{"experts_per_token": 1, "d_shared_expert": 0, "hidden_act": "swiglu", "normalize_top_k": false, "tie_word_embeddings": false, "beta2": 0.98, "batch_tokens": [16384, 32768, 65536]}
Below are experts of layer 2 (counted from 0) of a mixture-of-experts language model. Rows are named router (the router's row for the expert), gate (a neuron's input weights, with its number), up (a neuron's input weights, with its number) and show model dimensions 160-319. Each number is 200 + 30 x the weight over its row's rms, rounded and kept within 0 to 999.
After each expert's rows: "comes after" lists some tokens at least twice as common just before its tokens as in all text; "mostly gets" lists some tokens that are sent to it at least half of the time. This comes from a sample of Wikipedia text that the model never trained on. Tokens count by the router's weight.

# expert 1
router,240,242,232,146,215,180,232,182,173,210,207,179,232,181,233,205,146,146,162,215,242,168,217,144,196,191,186,205,202,202,223,210,242,160,225,257,208,232,187,203,218,238,167,146,237,201,252,179,231,203,169,203,158,198,221,240,178,178,143,252,180,192,214,251,183,215,207,181,243,204,237,237,147,155,245,233,207,226,157,158,207,184,178,218,206,252,185,254,161,197,206,236,203,266,202,269,159,187,216,232,216,200,197,120,214,222,152,145,193,189,228,217,190,167,188,255,196,238,284,187,193,230,222,180,164,182,183,199,134,230,185,243,182,207,209,235,141,126,193,187,224,271,204,168,195,252,215,172,232,226,221,215,186,178,195,153,145,203,191,193
gate0,214,159,199,164,194,243,191,193,215,186,167,151,186,193,217,208,245,132,217,124,225,164,172,192,240,172,189,189,154,173,212,185,210,204,213,144,239,206,174,187,171,210,217,256,201,179,210,216,179,138,202,192,202,230,173,190,131,176,200,210,171,157,242,161,192,183,191,194,190,200,196,205,198,173,205,180,212,220,223,233,212,255,207,234,180,189,226,232,178,285,176,193,193,231,206,276,213,221,254,175,192,235,206,172,183,176,157,205,185,217,239,187,225,183,199,227,205,219,169,202,217,233,209,149,188,220,204,238,208,203,210,214,139,221,240,154,219,182,194,168,178,148,212,126,192,249,207,215,219,195,189,155,165,243,176,197,151,200,253,226
up0,186,156,226,186,184,301,199,190,206,157,244,181,217,217,192,218,282,176,286,209,209,161,168,214,221,211,199,240,182,199,186,200,213,236,197,186,192,240,218,204,178,215,191,211,209,191,153,227,178,126,226,192,193,223,181,170,140,169,242,205,198,118,182,173,156,222,225,164,185,238,200,196,230,218,189,233,182,233,197,218,226,205,207,222,176,185,235,214,182,233,214,218,251,258,222,243,204,147,215,168,154,222,200,192,232,195,188,166,193,239,216,154,218,181,160,218,191,206,204,239,220,234,185,188,202,196,219,215,170,221,140,200,205,185,245,210,217,228,205,186,206,118,215,120,202,255,213,216,224,258,241,140,220,234,189,213,141,254,203,205
gate1,259,238,206,189,236,251,206,237,241,151,223,177,231,217,212,203,194,176,177,203,220,199,222,156,246,183,207,189,199,195,208,194,209,223,266,246,187,242,186,192,198,238,261,196,239,172,210,241,142,181,221,167,199,161,164,191,235,175,220,191,224,232,204,186,241,214,211,208,192,193,208,194,138,162,208,179,201,229,254,183,149,164,185,223,176,245,189,234,183,158,197,219,144,188,207,239,236,217,156,261,202,203,192,212,200,204,235,214,150,227,198,191,170,181,161,191,204,197,199,250,181,155,217,214,206,184,164,259,155,196,201,206,195,202,200,158,189,163,206,248,183,185,207,218,187,171,176,207,224,162,226,196,251,159,219,204,208,228,156,195
up1,264,198,203,178,165,201,194,261,182,242,169,243,199,213,199,161,183,167,174,241,213,212,219,194,205,170,173,170,207,198,185,206,204,155,209,256,182,238,268,245,198,181,178,233,177,225,178,203,182,139,211,209,204,191,140,202,171,183,210,154,199,180,209,189,181,160,207,232,209,201,225,197,181,179,165,165,223,207,202,220,175,188,204,247,196,236,195,245,125,215,232,212,178,264,203,171,169,221,194,189,189,234,146,254,213,227,166,207,191,169,186,134,196,192,197,220,239,152,190,187,179,206,211,208,194,178,144,185,178,227,231,294,205,215,209,163,207,226,176,205,207,218,219,258,228,242,186,206,190,158,279,218,202,229,201,202,183,219,216,209
comes after: " the", " The", "-", "–", "The", "19"
mostly gets: " same", " latter", " Labour", "Fran", " Jeff", " Jer"

# expert 15
router,252,203,259,216,239,174,210,188,155,191,218,170,190,195,259,178,190,188,169,176,208,165,183,170,184,187,178,212,174,173,174,268,242,213,246,181,257,193,205,177,202,223,216,222,184,198,225,124,169,226,204,231,170,220,212,217,204,170,182,209,166,181,222,231,196,205,237,211,236,232,218,235,173,184,183,182,164,181,198,191,216,212,179,256,201,241,233,209,220,194,183,223,222,192,199,218,176,165,212,180,208,161,170,150,220,201,186,141,189,166,248,141,211,228,164,235,220,202,228,221,204,213,135,212,233,202,220,199,180,247,189,216,179,229,171,199,149,161,165,195,230,221,218,224,146,249,242,168,245,255,192,202,162,179,181,199,179,225,247,178
gate0,215,206,166,172,197,164,158,254,218,214,204,145,220,186,219,229,152,261,205,203,219,117,198,180,204,155,233,172,265,178,213,187,192,184,192,178,182,259,161,232,215,188,157,212,189,200,197,271,242,232,226,225,235,213,186,163,215,180,166,170,181,187,211,224,218,185,210,192,201,192,201,220,179,205,208,241,228,181,256,175,199,247,186,172,207,231,222,202,221,148,169,228,202,166,152,206,222,223,158,199,241,202,232,224,167,144,224,197,178,179,185,192,252,169,204,201,207,205,206,200,202,203,215,232,133,228,132,208,164,229,142,146,243,188,161,198,220,217,197,176,180,222,182,209,169,215,264,136,235,265,187,197,263,231,168,229,158,203,140,151
up0,183,184,193,218,240,230,216,169,169,232,174,230,222,251,183,212,218,151,179,187,210,232,181,250,204,206,168,195,150,260,216,233,223,265,226,222,183,175,206,181,146,234,250,161,199,197,246,177,263,158,161,182,151,214,177,241,232,220,210,192,241,206,268,208,199,172,194,204,188,219,230,253,202,256,224,158,192,210,197,185,196,181,196,185,187,164,194,216,191,203,282,122,226,244,173,226,187,236,205,160,192,174,181,217,233,214,214,227,259,204,194,193,186,188,210,210,199,220,193,180,190,182,198,218,266,193,251,209,226,195,235,199,213,208,238,260,176,202,177,247,212,200,237,200,201,171,206,228,214,165,190,223,194,171,233,165,231,189,289,210
gate1,217,164,215,206,183,172,186,242,229,200,181,249,181,156,239,184,269,226,212,188,216,177,204,212,233,222,248,189,251,237,156,196,213,259,200,210,186,210,199,238,196,228,226,174,210,142,198,209,204,252,208,238,262,184,239,234,158,220,221,220,218,149,114,158,202,186,223,196,238,180,223,205,157,208,235,236,246,190,201,228,210,194,215,194,196,244,172,167,245,202,208,210,137,198,183,273,233,172,129,230,204,202,236,131,160,203,177,235,164,178,210,207,208,177,227,228,211,179,210,100,221,210,217,172,195,255,213,205,178,218,200,186,186,240,195,236,186,177,205,222,216,159,212,192,225,183,232,240,194,238,228,180,143,202,176,201,157,195,198,213
up1,191,157,200,186,232,253,218,219,197,181,235,170,225,232,241,235,185,227,165,202,209,178,152,206,201,138,190,223,172,175,214,240,217,187,212,199,212,184,178,167,268,144,187,235,235,198,172,177,220,171,178,191,224,225,178,183,193,151,150,219,193,208,244,253,173,198,195,187,183,218,111,245,198,160,217,226,200,240,224,244,221,211,192,231,225,132,238,227,180,202,203,160,211,170,192,174,223,241,299,203,250,245,140,236,174,202,227,170,256,224,174,236,198,196,184,172,142,232,240,232,146,211,240,230,190,114,198,179,231,238,229,176,202,220,195,234,152,200,233,158,200,199,219,181,177,195,178,159,195,177,211,240,219,235,224,203,176,220,187,211
comes after: " (", "S", "P", " p", " C", "R"
mostly gets: " SR", "OR", "EN", " Bronze", "loan", "left"

# expert 6
router,216,196,244,144,210,184,225,209,184,250,159,174,174,161,260,221,174,180,184,167,275,197,156,180,170,227,179,276,175,213,223,204,206,198,247,199,243,174,193,163,192,215,194,178,216,164,217,170,224,183,171,232,198,160,219,255,179,223,126,237,203,165,221,206,220,219,189,189,252,211,199,218,163,179,258,181,158,198,207,190,209,184,175,197,225,217,197,243,198,183,186,218,200,215,153,213,194,223,240,201,249,145,173,179,265,121,180,176,162,207,249,208,197,192,149,208,196,240,227,203,192,209,186,215,243,201,248,204,196,181,172,208,219,209,176,167,151,155,147,198,203,274,201,183,168,237,208,182,244,252,167,249,200,192,209,195,153,186,229,150
gate0,209,218,176,294,242,187,212,188,213,230,230,200,188,196,204,203,194,229,182,157,197,192,167,155,222,276,247,204,216,224,217,202,208,185,197,186,222,154,219,206,199,202,166,170,202,220,290,197,242,208,227,255,196,194,152,223,199,157,204,239,238,210,213,218,219,259,199,192,183,153,221,166,185,180,220,202,221,273,263,208,252,199,165,245,224,180,175,189,168,224,151,181,218,259,219,198,220,175,159,272,198,172,188,230,177,169,209,182,139,198,202,183,181,203,191,220,242,176,219,245,229,222,185,205,185,196,188,201,246,240,209,186,196,175,195,208,198,169,164,163,160,164,223,174,175,168,200,205,179,246,247,183,180,212,215,252,210,191,172,216
up0,206,165,229,82,190,227,194,210,170,144,188,235,202,240,218,215,221,183,215,258,195,246,215,202,188,133,224,213,207,183,203,213,212,219,164,189,210,205,212,226,168,169,244,241,194,180,164,196,186,210,149,189,225,207,262,212,219,207,235,194,196,223,192,208,202,144,196,188,244,209,178,235,210,200,182,213,170,137,141,189,165,201,206,145,143,252,204,185,194,197,248,195,180,171,179,211,158,196,228,116,208,235,217,182,194,193,186,206,275,199,208,213,229,213,203,197,178,236,187,186,181,182,225,222,233,203,223,220,187,161,187,233,202,212,198,201,199,270,206,221,236,232,178,211,204,250,163,192,250,169,135,222,219,202,170,150,152,187,218,220
gate1,208,157,228,192,198,176,177,215,265,165,249,225,177,269,177,194,211,195,186,201,209,180,165,181,212,196,178,229,239,165,196,206,179,213,154,207,204,180,156,186,211,228,181,105,187,202,212,201,242,243,237,232,255,131,216,174,171,182,171,183,258,226,185,209,225,149,185,257,159,221,176,201,194,189,169,205,203,173,129,188,220,208,160,206,231,200,201,203,177,174,155,240,159,188,211,213,206,227,216,184,218,258,139,201,217,163,179,185,219,258,205,125,249,173,253,216,210,169,164,223,219,165,160,194,181,206,208,259,178,228,238,160,164,174,260,198,226,173,152,218,212,218,252,189,223,221,218,157,187,250,215,187,225,188,176,241,247,219,224,250
up1,199,186,171,235,228,222,196,246,140,226,190,167,158,180,252,225,184,230,197,167,193,210,209,199,177,195,216,128,220,247,200,186,218,178,216,198,146,208,231,188,216,223,214,251,222,275,185,179,179,181,169,200,157,256,170,279,196,212,210,161,140,172,197,204,240,252,183,126,249,189,175,195,180,214,219,217,195,274,272,228,200,202,219,204,204,186,171,223,216,235,242,171,227,232,199,167,196,145,216,210,166,183,187,167,223,237,232,194,198,170,195,249,190,208,147,182,213,249,234,153,183,209,227,225,215,182,171,128,194,193,174,175,213,192,128,199,194,269,239,188,181,239,149,226,166,140,184,261,160,168,137,176,183,202,251,165,199,206,170,171
comes after: " |", ".", "\n", ")", "=", "|"
mostly gets: "\n\n", "\n", ")", "\n ", " *", "]"

# expert 14
router,255,213,235,189,214,184,220,163,214,233,167,178,194,183,199,180,159,176,234,186,256,192,167,192,193,221,130,278,210,193,256,246,207,224,237,203,203,196,141,187,187,228,191,199,176,192,226,153,192,222,210,222,178,190,213,235,172,248,143,182,149,192,177,189,208,215,195,232,205,208,206,202,166,175,211,182,203,154,169,158,175,215,142,176,196,215,231,225,170,168,200,188,221,155,191,209,176,160,209,193,228,174,192,133,222,209,157,176,196,162,226,142,192,177,191,228,166,191,256,187,194,222,213,222,246,223,222,225,185,226,200,232,274,203,218,185,195,146,177,174,219,223,189,231,158,234,221,183,214,228,188,255,161,200,195,216,160,181,215,201
gate0,222,180,167,218,220,243,203,158,192,196,191,197,153,246,131,195,225,206,207,242,211,203,202,126,174,215,243,174,172,207,204,211,248,212,218,173,214,190,208,191,142,247,197,201,227,194,187,275,129,217,157,200,165,219,215,185,217,212,160,203,170,192,214,189,242,216,183,211,244,174,251,202,167,165,216,170,219,234,214,193,200,157,162,186,189,194,208,214,233,222,190,189,195,161,216,247,229,180,202,189,194,260,178,213,192,178,234,209,237,221,221,175,169,170,235,184,206,241,193,182,164,203,191,160,234,209,210,221,153,222,186,180,193,191,189,199,184,194,181,259,195,186,194,189,192,245,197,158,210,220,165,216,194,176,189,192,133,252,169,222
up0,180,202,209,209,174,179,167,219,201,199,239,178,220,228,202,200,173,157,187,208,118,172,179,211,213,187,197,255,203,181,222,183,208,181,209,188,256,199,203,183,182,114,109,224,189,175,196,224,224,193,175,284,182,213,175,235,249,216,206,125,215,212,254,231,183,193,226,213,205,171,169,175,191,179,191,197,218,213,183,230,215,180,183,118,171,222,181,240,183,228,232,149,245,244,174,210,172,179,233,220,162,182,265,244,241,196,179,215,212,168,202,195,224,199,246,186,252,178,208,203,222,250,123,218,212,225,269,216,179,226,154,180,226,191,255,215,188,183,214,203,217,195,166,193,179,184,214,234,212,210,221,202,255,206,269,190,178,198,177,219
gate1,183,199,133,220,211,175,153,204,162,229,200,190,217,250,141,165,227,172,183,231,196,180,178,159,192,228,201,197,216,230,177,186,207,197,220,172,167,225,225,215,203,200,131,156,177,178,261,182,178,190,207,141,217,192,219,129,208,202,206,181,184,183,174,166,223,211,209,228,235,224,187,174,209,219,217,180,190,202,206,197,180,278,168,181,226,217,227,230,171,183,209,209,214,167,186,163,214,243,160,240,168,150,227,193,168,218,162,213,200,212,178,210,241,182,190,198,177,222,186,245,210,179,165,249,217,171,213,203,142,195,225,196,199,154,245,241,229,224,170,215,211,194,212,263,221,156,221,162,208,196,155,200,132,148,237,198,224,234,194,189
up1,256,214,189,235,181,144,227,207,167,173,155,255,178,194,210,244,219,137,190,216,157,195,214,207,169,192,189,158,139,189,159,194,206,204,207,199,151,229,174,187,259,186,193,172,181,234,191,220,227,215,204,158,211,223,189,218,224,213,193,166,233,221,180,192,186,114,235,195,210,207,198,179,214,186,198,188,174,186,223,195,242,158,274,190,223,188,198,185,190,168,221,182,198,184,136,149,179,181,223,229,199,318,243,242,197,194,214,212,208,232,195,153,198,206,260,118,216,158,201,195,214,215,219,198,208,195,229,196,189,220,210,165,268,209,188,217,232,190,210,253,185,175,198,179,198,266,195,206,238,200,209,233,157,204,111,243,223,158,163,186
comes after: "=", "\n\n", "-", " =", "Personal", "History"
mostly gets: "=", " Location", "Personal", " Born", " Genus", " Species"

# expert 0
router,224,238,258,170,219,166,198,187,170,220,215,173,147,140,193,192,159,135,242,196,197,171,180,165,202,185,132,213,198,239,218,223,248,168,247,199,202,148,217,247,259,228,211,193,188,188,237,162,185,223,155,219,186,205,246,198,215,180,198,213,205,224,217,221,206,196,196,189,210,247,239,245,209,149,223,217,200,145,197,177,188,240,153,247,157,200,220,229,173,196,192,191,202,224,159,227,182,226,200,203,217,127,149,168,221,216,173,191,204,195,233,211,193,189,222,219,180,217,215,223,225,219,180,211,214,215,207,213,136,215,178,237,165,218,201,169,167,182,181,171,224,249,237,180,209,247,236,197,240,297,206,215,170,208,149,222,196,214,198,148
gate0,186,194,187,230,264,173,169,237,156,182,203,203,146,220,196,152,138,179,241,233,215,200,162,191,217,209,202,220,219,185,257,162,198,167,208,152,226,187,247,205,232,160,193,175,188,186,249,134,223,230,191,210,217,194,286,179,248,186,130,196,211,127,202,212,186,165,202,171,191,239,184,228,173,213,246,176,208,232,256,199,210,219,232,146,200,208,190,230,172,213,249,185,178,177,192,152,184,188,258,201,157,230,233,195,221,223,162,189,198,246,184,176,187,195,163,181,224,189,194,192,203,256,280,186,184,234,182,207,188,267,187,155,216,110,237,168,136,221,140,204,223,190,216,214,187,216,212,264,196,195,180,205,171,169,160,183,254,197,217,203
up0,218,235,193,190,166,238,227,195,175,255,208,172,225,208,188,198,247,188,174,164,140,181,193,176,223,253,177,168,240,197,190,226,191,164,195,209,200,206,210,185,232,242,199,233,209,217,167,218,146,135,158,198,174,178,151,228,173,181,261,174,195,190,185,134,182,183,157,220,205,178,226,162,212,239,244,181,178,142,208,209,180,170,183,221,228,218,149,184,216,229,187,236,250,188,181,207,225,223,173,157,203,197,172,192,155,182,278,216,175,214,230,216,174,200,205,167,214,217,222,216,213,226,207,227,198,157,184,106,218,153,202,245,166,275,214,217,231,195,197,249,203,202,231,155,164,146,244,170,188,190,217,219,198,174,215,248,174,158,217,233
gate1,203,220,223,161,194,240,224,195,204,201,193,193,194,174,174,213,172,174,142,221,187,205,189,199,161,200,250,208,217,176,199,227,230,244,180,188,185,189,192,208,175,210,217,123,180,202,230,225,173,208,214,168,222,190,167,262,217,162,156,196,181,230,228,223,247,169,167,201,152,269,213,225,231,221,228,261,221,172,203,266,193,182,213,165,241,184,217,221,177,212,229,186,176,213,208,221,191,180,219,208,190,171,209,178,207,152,181,139,206,200,207,181,194,206,234,196,152,166,194,254,236,242,185,198,191,154,205,214,220,254,201,152,128,178,217,192,204,205,220,148,246,164,204,257,193,213,201,184,210,183,241,171,195,241,201,187,227,230,206,218
up1,198,154,195,216,176,215,197,194,202,193,214,169,254,202,240,202,206,253,221,150,182,194,265,231,235,172,215,173,187,226,221,171,180,194,226,196,232,164,205,188,166,226,225,209,222,217,248,185,198,200,141,220,193,169,195,173,213,260,225,219,211,151,245,216,171,174,174,215,196,113,200,159,179,163,214,190,192,178,175,186,227,183,201,213,189,194,187,191,240,190,185,168,154,243,215,200,229,229,210,211,178,168,148,221,237,236,152,234,215,158,222,213,210,199,197,246,220,164,154,193,222,223,185,202,224,235,208,140,156,182,220,173,238,204,205,245,181,246,237,267,180,197,205,231,248,215,216,167,221,163,246,274,213,171,154,176,272,194,196,245
comes after: "'", " a", " of", " in", " as", " with"
mostly gets: " a", "'", " his", " an", " their", " one"

# expert 11
router,234,209,251,196,224,182,265,209,186,224,201,192,216,154,199,208,176,216,219,185,255,211,181,162,232,212,136,240,172,247,201,231,249,218,234,219,230,208,147,153,174,223,176,159,225,167,237,190,192,190,163,194,137,186,239,266,189,208,133,204,188,182,200,189,188,208,190,180,220,224,199,227,160,147,247,168,175,168,154,189,172,197,170,226,184,225,205,248,153,159,209,217,210,184,147,248,151,194,217,177,225,159,157,174,230,200,140,198,187,200,247,203,172,222,155,230,191,283,219,208,205,247,180,205,179,177,197,265,180,207,211,233,227,205,205,182,158,184,178,201,208,288,244,229,180,244,229,201,223,258,196,238,178,159,219,214,192,187,249,184
gate0,260,193,211,218,210,172,190,193,206,211,197,181,223,183,154,158,210,181,149,233,215,198,261,231,251,156,202,235,208,203,155,296,163,174,189,187,182,210,214,196,210,221,130,182,186,196,155,198,193,187,157,179,192,194,223,218,230,221,186,247,147,215,203,170,184,212,121,206,177,232,146,186,205,225,189,160,151,148,179,196,228,215,181,195,227,196,197,151,153,149,228,170,203,178,213,175,158,209,207,214,216,191,206,170,196,196,248,207,219,190,216,210,229,219,258,236,201,224,197,153,229,214,198,224,256,155,209,192,157,225,229,182,172,201,209,224,230,222,214,209,213,136,183,197,214,205,210,183,246,197,156,205,182,211,203,169,183,193,178,224
up0,151,189,226,185,204,179,203,214,171,166,184,190,150,204,232,216,210,183,271,183,181,187,151,146,202,253,223,146,227,141,247,163,251,185,175,212,223,168,168,153,175,169,205,221,224,210,224,216,194,220,246,231,222,165,178,196,206,225,238,191,254,187,204,167,230,230,229,177,262,171,234,195,219,179,219,256,263,224,213,177,170,191,204,179,176,169,202,258,205,273,187,195,161,198,216,185,210,182,187,216,193,155,168,279,228,207,172,202,164,221,181,162,179,169,150,115,231,164,259,232,138,171,186,231,165,207,228,221,241,235,189,220,205,218,166,193,168,230,200,202,154,227,231,176,187,205,168,195,151,218,232,204,179,193,205,258,217,171,249,192
gate1,213,224,208,190,233,209,188,216,205,224,176,203,248,233,198,112,229,218,160,260,197,256,190,220,168,244,186,191,260,174,200,251,205,236,176,184,183,190,172,227,168,164,191,195,230,178,193,220,144,244,245,218,227,196,181,267,201,189,186,198,226,218,256,198,161,211,241,187,170,217,232,183,247,203,165,232,185,209,187,180,196,202,194,169,227,226,209,224,197,137,202,195,227,176,211,207,196,240,182,211,226,202,281,181,211,182,199,183,199,187,164,160,155,188,155,195,145,200,240,167,193,211,228,174,251,176,203,230,233,157,206,193,186,198,233,232,172,195,166,204,187,244,223,244,226,215,189,180,248,221,141,130,185,111,169,185,290,261,217,193
up1,204,142,221,222,205,150,211,181,267,223,210,233,221,188,207,269,198,181,219,181,186,169,236,195,192,174,184,227,200,223,181,129,158,183,211,173,232,155,231,178,226,222,214,174,198,179,198,189,200,188,179,211,137,182,196,211,196,192,232,217,163,200,181,257,175,260,190,195,198,190,156,181,189,155,222,235,160,262,210,276,202,208,207,211,231,154,231,165,191,251,215,179,243,215,209,214,164,231,204,135,196,220,131,204,198,187,161,192,194,208,202,171,249,193,208,203,210,209,206,223,164,193,194,217,187,224,204,198,150,214,213,210,225,188,158,205,242,193,214,157,197,141,207,167,165,187,188,211,181,164,223,220,167,239,229,222,178,162,214,214
comes after: ".", "s", ")", "\"", " 0", " No"
mostly gets: ".", " =", " .", "?", "!", " However"

# expert 8
router,223,214,211,130,212,174,234,178,160,230,145,209,202,168,219,202,165,183,202,188,227,169,219,182,192,236,181,197,170,183,217,230,204,195,248,264,234,158,137,196,205,164,213,150,239,191,248,212,184,187,174,219,181,145,256,232,225,236,182,201,224,214,217,212,208,200,227,198,257,250,215,245,202,145,224,196,190,163,190,238,223,183,173,207,230,198,231,230,238,197,208,246,219,221,146,212,146,213,218,198,201,156,136,216,232,214,180,192,169,229,213,205,168,170,163,211,205,209,204,203,228,215,148,191,212,254,254,226,162,209,230,242,197,211,201,213,171,162,168,198,212,243,197,233,173,218,216,194,185,260,193,221,189,174,181,232,191,223,189,178
gate0,207,234,222,212,208,154,219,188,196,237,236,181,169,256,273,224,184,175,184,170,183,218,118,240,218,204,216,205,207,211,233,190,170,166,201,194,205,186,157,195,180,187,255,182,230,192,264,259,202,176,232,192,191,221,240,207,209,229,154,210,224,153,196,190,174,212,193,189,199,225,242,172,196,217,203,166,247,232,212,208,224,146,216,189,214,193,220,160,206,190,210,203,249,195,221,223,201,187,199,195,270,214,157,227,211,235,215,190,200,226,147,124,230,172,220,196,198,190,198,248,195,228,219,146,240,188,135,255,189,255,192,238,212,165,215,205,172,173,182,220,207,215,224,191,190,168,227,242,190,252,188,140,185,229,213,157,163,244,222,245
up0,171,180,162,230,120,207,202,166,177,201,227,157,159,210,216,177,198,230,170,177,198,194,237,182,191,157,225,199,229,171,231,223,197,230,180,215,208,186,146,218,131,198,225,204,155,218,212,278,199,209,202,133,185,245,244,186,218,149,238,220,182,202,200,232,173,203,171,207,162,217,226,183,161,202,202,194,187,187,136,247,241,166,286,188,258,183,229,144,192,266,182,162,207,236,236,209,186,198,169,160,254,205,158,246,219,197,194,215,191,207,238,135,186,149,231,188,191,162,114,214,183,164,191,156,189,175,183,187,201,214,214,216,208,235,211,196,230,197,216,151,231,226,193,169,175,141,232,187,255,209,184,177,205,187,144,169,212,230,157,225
gate1,178,200,195,170,208,200,202,268,180,141,115,198,256,188,172,230,181,216,224,148,203,231,247,146,224,189,219,210,176,193,151,186,205,168,221,203,214,218,199,176,226,176,157,202,165,212,139,264,198,217,193,227,234,160,143,196,222,285,236,226,184,170,198,189,203,218,211,253,191,200,214,120,162,203,159,188,192,180,197,238,258,230,207,191,216,194,167,274,230,247,157,197,209,215,169,243,273,213,217,153,183,178,209,220,206,210,210,185,223,220,209,149,144,211,187,215,245,160,235,163,203,181,154,140,228,214,228,245,232,182,197,202,208,247,269,189,229,193,185,204,207,242,178,196,152,178,209,226,242,192,232,161,198,236,273,144,183,158,183,184
up1,184,225,203,172,196,187,266,201,177,149,170,189,283,148,184,194,186,223,234,178,172,198,194,228,169,192,232,177,232,175,189,193,175,205,234,211,185,227,218,190,240,240,144,190,200,289,152,175,190,172,217,191,213,147,234,199,211,232,229,198,235,182,206,230,236,232,218,255,165,137,204,223,169,234,207,225,190,169,184,147,249,140,239,220,188,184,147,203,223,212,178,158,236,166,150,183,242,251,197,195,179,185,196,192,206,148,231,214,174,222,194,152,211,182,221,246,245,178,191,231,255,170,161,230,256,195,177,223,178,203,168,182,187,218,175,203,227,143,180,241,225,197,210,235,202,156,204,239,189,210,249,162,206,223,222,188,127,183,251,219
comes after: " was", " is", " to", " were", " be", " are"
mostly gets: "ous", "000", " other", "rel", " driven", " various"